Weights of a small mixture-of-experts language model, trained from scratch on English Wikipedia.
Experts: 40 experts in each of 9 layers, 128 SwiGLU neurons an expert, 2 picks a token, a softmax router.
Training: a variant of SOAP for the experts, 389M tokens, 2966 steps.
Below are experts of layer 3 (counted from 0) of a mixture-of-experts language model. Rows are named gate (a neuron's input weights, with its number), up (a neuron's input weights, with its number), down (a neuron's output weights, with its number) and show model dimensions 0-191. Each number is 128 + 32 x the weight over its row's rms, rounded and kept within 0 to 255. Numbers have three digits each.
Before each expert's rows: "gets" lists some tokens that make up at least twice as much of what it gets as of all text; "comes before" lists some tokens at least twice as common just after its tokens as in all text. This comes from a sample of Wikipedia text that the model never trained on. Tokens count by the router's weight.

# expert 14
gets: "==", "===", " is", " ==", " =", "\n"
comes before: "\n", " a", " See", " History", " an", "The"
gate3:147128105100112191147167121135134126151116123137099152105143150154149078175147085205101078122112096148132159166171096066106153181125118173166159138128105140090169128136169219163165117154098189134122169150135167124151134170155160213116109082172137125158105212127164112186099199137147138073126148113167079177190118097163146184139128111096144116098126170145127177172096096115155188131126178125100131127157183165113069115131083174173128114121167112180152117108173146114124089098139095128132079118127117142131101141105126138133089106145094091169132128134083117172186154151134159155
up3:107114125173125087116122112127135093090102189144112124106118110096100124126078140058147164101168149081101134103064206143149139057083149141124129064111121157170093118137081092149067156107149125129130067135106122140131143129081085086091148185108119150059116034145113186093148078085114133138089167168110173072069107163131132125130123174110101139206111148124178091097127159130155105109142064119122165137074085113139146077140154119125124130167087135101111177081095116130135168145110171138129144135123108102141119136165065104130180141114173147151098068148167161162070140144108151130
down3:140156114131168126160110121080117152108172102080067110139115110091140106126149094095065057146090109103139100122116136135160097137122113097098144162110089118079154151134082055101183126096058129111169171081152169125136135070168173135123145150111172173153156131169135089121126124116166099152135112111092145146133124105091132172133119098154072174126127179183126147177126091117066198139138120112164156087138145133148085121114090161065167117112145073104156105153148145153119105179129149067137089095142124199103137115053126141132151118081136153112046114132063107065121175173135156194
gate4:159072165162144080107077126116096077133153106119135099118127143147151161076176138168108071121140122146204112169121165154123109129142106237061136168101103134134120134142118126165147139090122195140194098090177127106112119153072126102118108132143108137068130081056178172135073146094171118132115146125085133133110112161155145125103151089116085076112119110147117159206114181122087109099159172107062118126151107153123168118122095119091189131151181135111094110129115079114109157185145151164157124159154100104147036065117145152161165114123146135136121091120189142181132100150127120134
up4:114101144134118050156181122136122045108068101142102143142163184141057135136054096091175152146061143094018208162082136160109162132158161145111048130152160085130135087133130110136175142150100065141089132132183184141155093156087171103128118103155139108146100162169119148148152140085133101166075094107136151137066129108087095114141131100146177062181128170126126132096144119120153072132175120107081125113176134063098134133190135090100129122133084101158144083096138129165121123124162127153118135142092117155114166114146130140118138145115102116135122129134116117105085150086090135158
down4:144164117154160172133136103086094119086137168173088121143204129099112164128137089079119086106171121131119159111128115165145133176107124117115131101191110103147136134143126121184059117066126146120155137067131087142086140139165121078102183106172203155157069083126158076146134122096120090248124061143114108117147135189181170123082124126103151121114151133140134075143139176130157095092167144129116118149109127070169160132149159097126184193072135123080111143152168143166128188140125138148173144139107165112128094114096157092091156129146125112150162119087122191149193134131170160130

# expert 10
gets: ")", "\"", "),", "\n", "2)", "1)"
comes before: "\n", " |", "-", " =", " is", " -"
gate8:180139175190112105148087104105109187112172109088126100165062139165131115102153079119105090190081142097104135169150189093123215149085118099062146105129157095111134105104190142088158081127155133162106154114186128133103154140130081056154140140096142111100101131098058083179102136141148170124153100133189170112181106119144152127109126138154096088108096169183128166066137133189119103154135141123122127125065104142082097129146115117127139034140129124190135102155108104142118093102107124155066142128121044138134106108127137120136128167147106129160171107168147114142136086085089146103
up8:167134151133138102123103138148128080089145121081081118159115128146129110094173206144156153119074127125129130103086130133120168131145125201129090064152124114144096084129175155128075044108150075150077087092122124116160138153111100110165156085140096125119086169169111106151163172091120133119225095168140156091078122098157054128064158171104111143085103124132134125174177104161148127112187159170125205145127116087137124138095150143144172132166169114164130115136067087094113117122173118150166132148174121108131071166133129148116153178158128145079134087105142073105166129075096192110
down8:037140110178122129113177087143128156117141125165133118139117114132130115211181132152144141123109081126102141230119062095175065125137082145111137118103186174133119127122121159153123152145126132119119150143097131111106103116130120133107123127149142116163142127126156089125093121143074068129065156086073100153140099175107143109133141118121101151141182170159186106108115151114114153155101064104057176143116127071124163143175177099128154157170095133066126210097210160118136121131123139181120114162082127151123203113137114125156048192095118105145154131137113191151101079116164108131
gate9:146108119063117156200111092169172139135130103086142103117198144132100216179163112169097068063149135220101141159153125139104091168107147120173149091178089105116129164102124127119191109127105129145178147116127099121147134106104099171127117132107135111090077119101141099162062115134087149168154113078139115134139076153148134162165088167038115130092143096140115197134090137130093095120155180080123186126111105117117120155159157146173111138132128116122126135135131164172056152141121104151164175071147124098175108110139108083155111167120138147177147143181113121150138089189195107115
up9:151092158091109100110140081067138108172117164128178149153164123115143092096172129101170103136156199180148118161158173102142093120096169114171074122108115146147115160132075142130131128152099103142087140187230161080158127138086091105095092141152119156142165139145112113156085174177148124173149154142031147078140157113099130155096143114166161099134110146143175167072141071177152176135126115121106102133123146127183110105096110148148165108169043115128140131109128079112184085122174196109063117155125107108141102057151146123145107117105105120090139107129123128150094147115119043122
down9:120094081126098137120101148151109120044164149119076148215124121076205106109127168124179181109137098124173103123124122143177121143113111126158082101140146095108102119142153101114144096099059152123077115104099152135127165196089140125139087109112103043180122133163179150155173132145087185197188067112154088170130101109134141118129140091110104128168118124129106201098106116072131125099141128134081140127203083140185142072082143149115110180144141076155117164168151168124124096162137164132166163134142124159168118143131105119161185171099115145082105111131181127121091117142114081144

# expert 36
gets: " of", " in", " for", " by", " with", " from"
comes before: " the", " a", " his", " her", " its", " their"
gate1:115092215155160115091173145106079154169091140140099146093197075113088102166088096120160133084143123136099132115091183107155066140114151165143102148124115079093117162162086115140159143138096082138134119137108115153140116146169115141143111091110143180122114137157123125120157151139135105157145108116138099111137135169130063089109095079099089098100156133137199107133159162134135156144156179130179147177139181121119172079140152178117153102131143064143120172161124111178128122129246135105104110088157120173183118170138180078123131182081149174192073135101159144113105187155143155192
up1:131092220153116094092140155151086142183145132116053144112166071084096098191112122114146124121141114162106145116077139091172086178156135156129130182139128121124116163169078066071179137120120081157124140175118180134144119146136153153149101106143140148126132122142102136153153159105159134162135057154131117134139196196131101074127094097122100083119214167111194105142169155163091126143138192144137134152145140136096175079174176169101101126104134118147067195159137131192097075113174155111148094077145106119142131167136131108133103172164126152197095128100126153149122148130094137160
down1:140157123148112136115160110177119193157142126051160142116085139129143161170164120070190120090109119147107133132117111107076127149103106109144155101137131201114147115097159126174126121121122102136105117126139116040093109148094173126192101136148093108129138086097149155121039164112187124194152056153127120131094127095108154204178130119126180168139133153111146115057073110107079085123203157154192133119151050137101141125114152115141129162133092097089094118110148098145127127126093147096115101133123121154156191152111208161082128160143127058177183139134108112129128146176127158104
gate2:112187102121121115118122084117168118104092130148148057146114120217086124117117172149158094163141142138095179201112142150103158137104075122138149092150151145094207183175155159079092181117119183115133139151098131137095114116153111092174164156144108170118175154130163127169158201163168129123102152110095137112106147088094154117131180117088130133155109130131135179092155098044166086154132104102132139127070170102171108105114132127074161146111102138107114136195147106143112090144181150121195175099058109169148144149175124152168125140110152093157096113087133069092151162135073167153
up2:142140147135140143064151121128133162078152153172096115110159144176133153102093116127197151176128066147129078142152057142136141135142087117124142143155149080146156124177129139157203140116192113094090116116091083152085054156186095167145170145154095093082071142138145144100103105111148133154139126158145073156134122122119118149109140070055121112123115159153109076209162089167164157122113134092125148130103121089138066170090150123155127086138141146123164084146160150129070145074191087165156072081114145208124114120110191118109148067171108144167097158123147119171145086125125112132
down2:139148122157122150070115063133138126091148090107161119172183137149105100125129118082182077129162119142168130138080113121149113115125125088165146158102198137129160148121186166197168127179159059086174102133133117103103126092098093094130162106175125183101159159170087120120157119081165121147153132102147115123147080104169107114071104135138111116115163122139095141101050097108096141211128141132119122052133162197098066170123105135071168080141186093082082190100087104143178132086164150125118113087106128192118110139151081185150111141117124141117125157062130106125160125148148119126

# expert 31
gets: "7", "8", "6", " 6", " 5", " 1"
comes before: " |", "5", "6", "4", "2", "7"
gate1:167138135174145189124151126148085108078191142161141077171095146063069143105138127111146126147133140091111103114149099144096115169115154102131119161131146148161184140118157151116130086159106155140058158103145126144144099124129156172154153083164185121124154204103157145142163084115129153129093110144110091107159112106110163053127136101133114149185133164154146126174105111171089161188148217174175121153065123159073101132113109105198113177124133145084105157125187171156067119123097139123154158148146121133167158148100145065165127172108074147159081187152130145104138117105059150181
up1:116131116084123102143138154130132128057124124094084153082182173162160091111113103170125148110135120124145209110161202185098091128132149150104120116138092103127084162136136123137180134138084117131127126131103073124055142172128115143075117198089149126128085128154105125079135171111132131154105196159138106111155133162173111159102155139054083134109084096102124125107132138117135103110140106110090106139124124034170113118107182153062173115114108092114091136121102093133170124159166158120104048159092063119125171104154121156100165059083147134106127136081103133133107158166216057103
down1:110131102164097074116137112127151132154141148133117135133123124174125109139120079132128127109095132139161102196074081098111180099185159107172189163164160091116152104120149089142084179092127106131153119147083173155165125142100115166175154084151085153137154125116124100101137110131178110117154115099125166112089144110150102116126131173159083122092088046170126127146086152158124184147092070167185073142088092119097087142113156168088095095106158131129138132173114156140119153183174060080173066083135143139092133129127102099161144165139085192155165125143241144098131143130104190182
gate2:156138074157112156142091096139142160091149151058174158148031172142164114111145168115128123131109177060166180123094154087158130130150096111107087193173122149175198116111075102092130129118166162089084104125080187118145137140115107136162107143105137122163166133131144125105127181111079118172104148085154170108102156146076114113133167134136130119163136167159115102124159171109132133109104099197129111092106144159112125126130229112130112177122093118086151165100049139100122159207072152076142147156120104132120160141131113149132107130111115120138205144190107069119188119084143128125
up2:078140080163120137105116101148157184088133152038157131150091144155142171104119167141191143149084134071155151115106168073111107125086106108140116207167134147126171170093105114114113118163136139153157037160135140152133169169171093098143139157106157135160191105061158113103120138156080144157105114093157235156084102089093100163164193097097142128101210138150068088134131163118138156133129129156101092139087123089124103131097204103100120178126088107120108129112082121132101130151046099156089136130119135076128151183136165103123096119131128109112131120171113118135142130137138121138
down2:119134140127119148151152147106137071182157116108044151065156144138118093091169155107116108088141079137055142175111080099115080116096155110169140106120169150093047106157178149144153137105178081132140128191183134098137096107145136141047128183120180122093070127115123106107176099139162102173164126162150129116119120123164113175102119097121102152157080177123161110136112119065143140125113145123087126149100108217170111124114077086082134079132114114136102068168134115125169103085169120105190102090152105155148116120099133151133154180137164162117092148054166108141074107126074128129

# expert 3
gets: "\n", ".", "s.", "es.", "ed.", "\"."
comes before: "|", "-", "\n", "The", "In", "==="
gate4:107142156130090058187103115161123155118104124098100116184098157138105108122128067126089185139159152144124108033164155092130103128143066085150114098134189108078110099127179053132109011097102142131149176142115140127086060101115114112145191085146076172132147198152163164114126118117130142106134095114125128130169110121206122071129097118162124090088140118109086122145144136120168148132143130060179132150104128073147129169139101105142108122120114155128090120154133112156088086138163137115107071092150125114095192193129106064104077147129192152107105103139135111104127113110121140131
up4:126151112167142116084091176120151113089165128127098153144103163108107085133128088080179181143154136118181122098139161142136125155150160127129098140116118052161137086202075125087119132161122120133210149143126133169120133098082088170145175141201123191188107159095128117129132113092134059172154099151157099144059127096095101111157155109162095110129099133141074110084066151117133113104133100125139176195145126169132146161118136106108116177086176211177109151109160152166075079124122158134119119184128157132118087134117157199129121124095107117162140170162122183114163085065170145141
down4:127182119170146102091106173086132078196150105142155134104127127118144110108145158115147143160212142127121136113137138122100068141154175126143114095125081070179165122124120154117110212109168063136099169134153107165092152092111091178034099113204154171127133094102146078138118126121127087176156109155114101136044112117099215146137136137122086095139182128145165065122066104083121138160130099127116118131098131124145070128062113108214079180135104082127173148125131127114117141084140091176140117170144140113171104094084129122124139118078133159177128151149121150092150111134121134113
gate5:152066167108108092203121116099161098118116131093170175130070188118113131071171088166159148152169152134097171187110102133084139133121163150127085105126108081127148151098082087094149124116099170105072155140175089149159115117080149123164135134090114143190152141076094112172182127174153144124121090159103168159099152126114113101145105145135104102133135153169140086097132154178089127084214153143148128180104118175061152154148117158149108115129109135150156116162140143076094107146172111089110142134109115117165109194177154090072100174149159081079118204151104136126134114102208159157
up5:152129123103082147111105135081124108147105071088107121124147159189106130110194107146108123122096133116147105151120094170129121126114145118154132181149075125113123180067127110178063136170154091067117128087194106100123166179106098138131119127128069132114199096093124166129183147142142107092130164127175177092110116154140120129126167165118124150105151063189109165046118130170131162075108144101200092094163148135109136151103131175129146128178107115172087095156189048115125110102143157110091134126124132136150150113111100085134124206130093120115118172200116060113107106129166049096
down5:181147121053104107075143130218182154132090129163160120156215105158176134116095150099105144140134129124113075086122127071127120174090107150183040119136121125121158090138146130161138123108178100092094147140155093107119112152163172155161146136131152114110170155137159130072107149109194160142151166089139200081131164057136152140145193172122141191116131103136111195086108126179124146118096115098119186102125140088124078097164138086143134108094102158149156138145125135181120166086094095130112108141135134148097156141123100061146165168132140140079145079120135117135188129147094064154

# expert 18
gets: " |", ";", ":", "″N", ");", "s;"
comes before: " ", "\n", " 0", " 1", " 2", " 3"
gate1:071099160084097103116111140122073126122114120135127096123020117121160104091121168157144212116162130154176162089172151162070099155104065144153186132141127203113148156115118160139145157138081191138149115123127151191137135161094128122146136107161123152141182139109144128139117081164161138148126114110151082087129141099104142129167150111176084059183115105122120159065082135149141122112174101172175099157135103159086139134144121135112125161131151131145110134145134176055099064140106136110153066100150134178161126135116205221090126119138141120091160109121103084207148121112103163124
up1:086098167056116098138113138100092133118131096128103161150038137142118110129124156160129155078207157163188173075139156155132063155092089120118171121108138186089101130141133152145157193120071178174166110131112170179151145178143137127181131084144141173107197147099134123088119012149196144132147129057178105100150151117096142144136149114147096085112127130166123136105128114129167125085176100118186101115146150176078092120126097166155161198163100135184132141133121159080124134150131140111136094127180134140170134124139158169108107108135125134124173126146076125137134155083143133164
down1:113148107124108122165170128137152112086086129154138075137160109140104109131162067099099105077090135157103091142115107139199144165080134093103133188136151110081115101118138162089181149104123089097123172139126133139149128109110068123115072094147150133147120104138100093135157126172087143205131169102088056188187181119151124118159125126178149153150084154142105135166217114115146138138088097126190120142067176132103149166127140132133141179145090180061167132159134129109142182136119109134094136125111098112052120112130088167061180118152149103163132086057126185090075125109070141122
gate2:161093149062144154119139106071081089067155133171135121140089162118132073080116159148164174122123141114103105120160089145179131154112158125150159080156157054144162130122160131147135163093103135131186147103158121119124148113150204110079097134116113121119096168097182090120082136108138132154150219126133073097065125082118122100118085124174110199128106149176121072130116100113094088127131173168137130094150119126151117152098187085094100095101123151130184149107169086120133141101103084105125128110173107146167099064053111089150124123118074122204136149150184135175155187123128113083
up2:139134101094165122073143099139148141181126102101143152130114172217101141100090156098133149165138147119115139111131115106104128162086133142145083130107098129108125118117152108106094080129161156098098106095081148139142131158094100142223110082192096124086200118187154227161177160114140154127083101100121117149127097186176150186166121157136158140135144116144174112099205170117093138149120104167142142194124163152186082124187119155158123160168104094133098121159097156139086077176127121137151178148125160153059133224166130144154140100174104083124131088115146099130147106125133126101
down2:101143186161167156080105136074097147161191093114118201170144103164135077114131087136086119131154082137156141083197051096161116153121169150132114113103100123110103089123143101151126111154137181123179098139163128080143077187108097153168111078124116147140128106179157123113141123093146146156119170096143101084123133162148140191082084105136103102138173191067146080068156067117095144173162110113136130152118112183126139100118160150188130130149101114096119136103090081055118093128154062110135125103149153132155144129090140164132182169196118080139120145089203085114147164136130112135

# expert 39
gets: " to", " he", " his", " He", " it", " that"
comes before: " be", " the", " was", " is", " have", " had"
gate2:152068125171133138171114161131122142163088137082124089186132125116112153119172127147087143098148127175077104160118119195130124131100133133111172061128132148066170073140131064077060117150113135088056150032123161115156153114099121148148184122085128151123154110105110124135130162072153186071196109158146122110120141150113185160084124171140092084123066079171087135151193164121102087121104149155187091105165146110128092132147119166092093140132162136083092131155118130099167101126126145142147084126124162063171118132136091109088070123115158158124135113157138085104096157104131162070
up2:122178124120175103102124121134104127101165143188173139101149114079162141115152128127226126124108129155195128098119118104161065122178121153170104116073139089203090153125075199165153133097136140194200099185080168101112098134155112131114046119085131126125126130113089149112101126174116111164109133154132128131187120180118154101178094062132119172084189099145105149142079098146168149158090128124113186173139117097111185145102139140142106100132120167133152104132135132130115158097125141087090136094077053131136124112110128176171160172145158113166108164094157182164161154151149153160
down2:124093165092168150123143103135151106185106157112121135177185101096147134216127078100150151104142124138158108098117138133098055095086138120180161116113103141108112084087131146117129147161136100104140146092155165127171111126118164125068126162151055146156103120136136143158153148142132125191153103080102164146098053111087177101174088168178044152131144143135136205151108137145116060093093123158163154118168191112149111131112136181098154146112148126083137115133131129068140066162123178129181063101154121127147115133109101098117089217099181089143092112140123079136091101131174158147
gate3:084113149117160081175126118097162113128117128215151115139115125132094122183166120142149103152140147164125136144091178180161108108139129135169085179151069105182184140139090140121182148134175115095102094061128127103168076116147105137126141149070170136101114099089117128136160138099158126163132139125192120102163167125139178137118141156143136131156094176109138130151087105116112146109078117072190135182086131183168098083174118171154178130192128094186112099085108084113137149072159179065121128183132083114126171101163109098154128159181181111102091131139057129090153148161144192135
up3:163066117097061166091070141214125113144170095122052142101207128109127135082117145125117155162176113091140163125103093089067119130111098141078147118136166142128065113112131157061121087134205119120222121123132125111141181195112175122148088146129120187106141141146113105104110099070129081115148114145125139190127110138099094181122108099164121101127126091117104145149146204128102153160207130136112198081142121120141087157110133131098117158125090135073127156114104115130074118175122142105146125117171168125133120175091157147123128090088059183118099117132120152136084156117119135135
down3:139182179133149124192146126067140139099142126165092123157150076090140128133127098129073152164138114130122206122106132160190107144104089142134156113147096097076151108144122175082097143130155096144127138069147164103117142106074122106134076112075148114153118114127112165148164172120102103182084165137147147115110183098151151116139135116183123149134128099138144166166097126126092127093096143136106078178110171068142120104048090037090166163136134156122104045098099117104126116187113118072123140112101077099153143198079160095165178128113188130075119158141078141103135147166196100154

# expert 19
gets: " and", " as", " with", " that", " or", " which"
comes before: " the", " a", " he", " it", " they", " well"
gate1:209092104112095093119164049174111106085141173137079130147115168116139132166166134080148129118138149128140125118085095068153121148111158095170135118094218120099142127108106164097110087088154098191153140066162080130113123095102164087091075180126120173184133132168098137119110104150120096159114109176124168157157131084126099126165161129183138130157165107102064141191087073075121142170171137140074077059187133054132153135083108087096092148146119125121159120118190167129098096123119163140091145119122131142123111133162117117176156119122110113154136154201158108087114115129116131092
up1:146192122117126088126171081139112135100138153190125139095107143175104110141079094147143125182120144088127103161154147156070069182100112117179164131098144097090140157109102139133140073133151121133161144128127104143179157134084138122055162160126107198044142176129063097153136111146096139106110166089088103161113132128165165130099174089152155169138070163064165139148105114084127081147080080144163127159176087135095129116164120188164152158194109125124172175110175093107176111105084137168119179156055145108132115097098140165113148147149118159132187151132178132069141137158129155134
down1:195064156126137124090123125135109117199177104165086117074129052165171234196031134121100135144181145090151159127065161120114162055136075106137138135173091139072143166099135101127104150143150107079118070131129164129137111144106118117098124103117083131066164171134130131155073175061148150091172135163117146195098129163093169180096110134094166082097144153068122100127163139104146154136150126141134148130127173141119086094101118124137100139103174176092120142098130131155098092153095131100142120130175107098136131150089143140150146141065113161131144135098099092129116098138128102127
gate2:125105112153099199123155133091138194127119158135218114138217110154094132108146124150156063068127144133193123110112074125091145145113152136132116182136130144118127060099112179073168123128123190117172139103076134131156111103106129104159106115111199191142122124182109119193114095154100142113097122074124152097109109130132181100117098147149135157104152131082105145209125083140143099110154141139177096114089141079071157135128104185120107089099131119123118051136087123111187176119106115143143129138107191082126139101169110121112133200066087125119109096167100083151099115123162158110
up2:096166115143100121160095114151140152167132052123108107110065104142101158081125117111117147106211163145114166123096083150081122131101143132176138153159161139127182098125128149182074185102064150142088161162121090132098112121132121107128143086123110199129123131088090100129121098113118121101133102169191080149182122098102172121084184155094088087075031140075133132099112160069125143162110126111119086188106133113097109071168091117096166166190144136132151124169114155112182139161075122138148109132153104065144179142148095121079124129133131150167165138121129073073107087144142111069
down2:099059119133117149170108057143112163098131174111187117148146125143117133144147091083198144155114130119154126136060097184149098132160100114174093160127126125136059113099142130112148158112071129141136175116178142095188124142201144126117126153112120083170079117169165130162084141126130184192098116135122069062159120123090122107139094107098161111156144096176098150158101161153154106071184148122188150084125130084177158061122134126190195085136162115126147077118144107168120099154118113128180113091136150150131115158163096125097124129151116102081121171167101094142100213071110126131

# expert 22
gets: " |", "|", " 0;", " —;", " 1;", " 2;"
comes before: " ", "\n", " 0", " 1", " 2", " 3"
gate1:096116143067075129171178116124225133118139122202111110114127130129158118066063141142117135136107074135144092090135130055170154212180103118161154129162110145136154206162144166172144088125093121110121111135178166097133174226159110123112124171086141120162128095175133103161164117111071087162090142144128122148068154116127124145097107150118184121165147132135118130135148166146187169109140148090167160146160130175109128143187147176094127152122115108109134175144103141120201141072163140116129117129161081124080160128156149107149122162155137078071088164093128149157119161105092150139
up1:092152130119142076106106072141133039148104087131197162155095153146061090102161157091111101117107085142140122145087148157139108130085084118123127122130190150111107118094096113105142137122184133142105158134090072129146152053127140102152125147148142135109021141133132204118115119141211153148160160134110151082141090114104171132143122070119148110130121099129094122105092066092112161137129079176122121084148080133098113134183149120128131102100082154110145094154149137116098066182155191113112098105145099195150126108125098149181097156080047185139111073098130143169120136141128161090
down1:126159158187163117131201139135134161100151122103083127110112139101149085179151087115111111108121147164133133069144148137082153182129122177073124151111097092148130107098101123144104145142142127102107163162133142139053166117132187083106147106088088096127225075157133122104109192125122131101135119109126125112169121157156134168232138166125172155062110130179124122165116127142119120130097169173131126195133125131172127143138167188127131164126118152165098145159128119054143151153113073171149155140075162082103191164085090120104154104184113077086161110124113163100185200168114119127
gate2:178079113158113126095184119087108082130126124146154147112132112165121109071128100171137149108138144174093138093153128061196151152054106089109126106116119080115147182148079096140136123122109144090063160100122198130174135163163174115129169205076056150148121142129119091126146140056139126090126093144114114149108137191080117186157201184088090078178127087118114115149147146100131129131135070124141160183116111098080162125087125144112180141122095102150137148171148180123083129159141083098084049090142151174153175148119139139145162143125101114155085101126113140171125092157129131119
up2:090122138146144165167091094135061172128110163122191132100143150181117130146049137139136063136100128110059143176114110135080117111152159153067169172148124137157142136106157144150122185106212110107099163103105107087105217120159103160084179173157127085150106116136122152108151122106127139134066144160091116075113090110189111126148030131174150113106131108166175129124116091142098118137105126131108128164110156093122136152121144143110117153172171175108109129116056143113100173103162129153167069172171090121127184125145137138124129071067180112139136185130102136106176130122133165186
down2:117139131113167120164134104136100160138104171120137126112135155128123121212130147179147109132127124105134110119109079083097103129174117134140157133228122142146233135112101123180145118109135121129109194156093097121169136069129100185134198135186112167164102123115121085134095091135162094100146121135107112143107104151124123104105144107118125099113055081110124172116098105168139099135096120056127136098146158128127113127078113150116095159138181166131149154145083110151111143101115195105133036148158116085156091137126127205063177079117055132151074161143112100065114178050113107129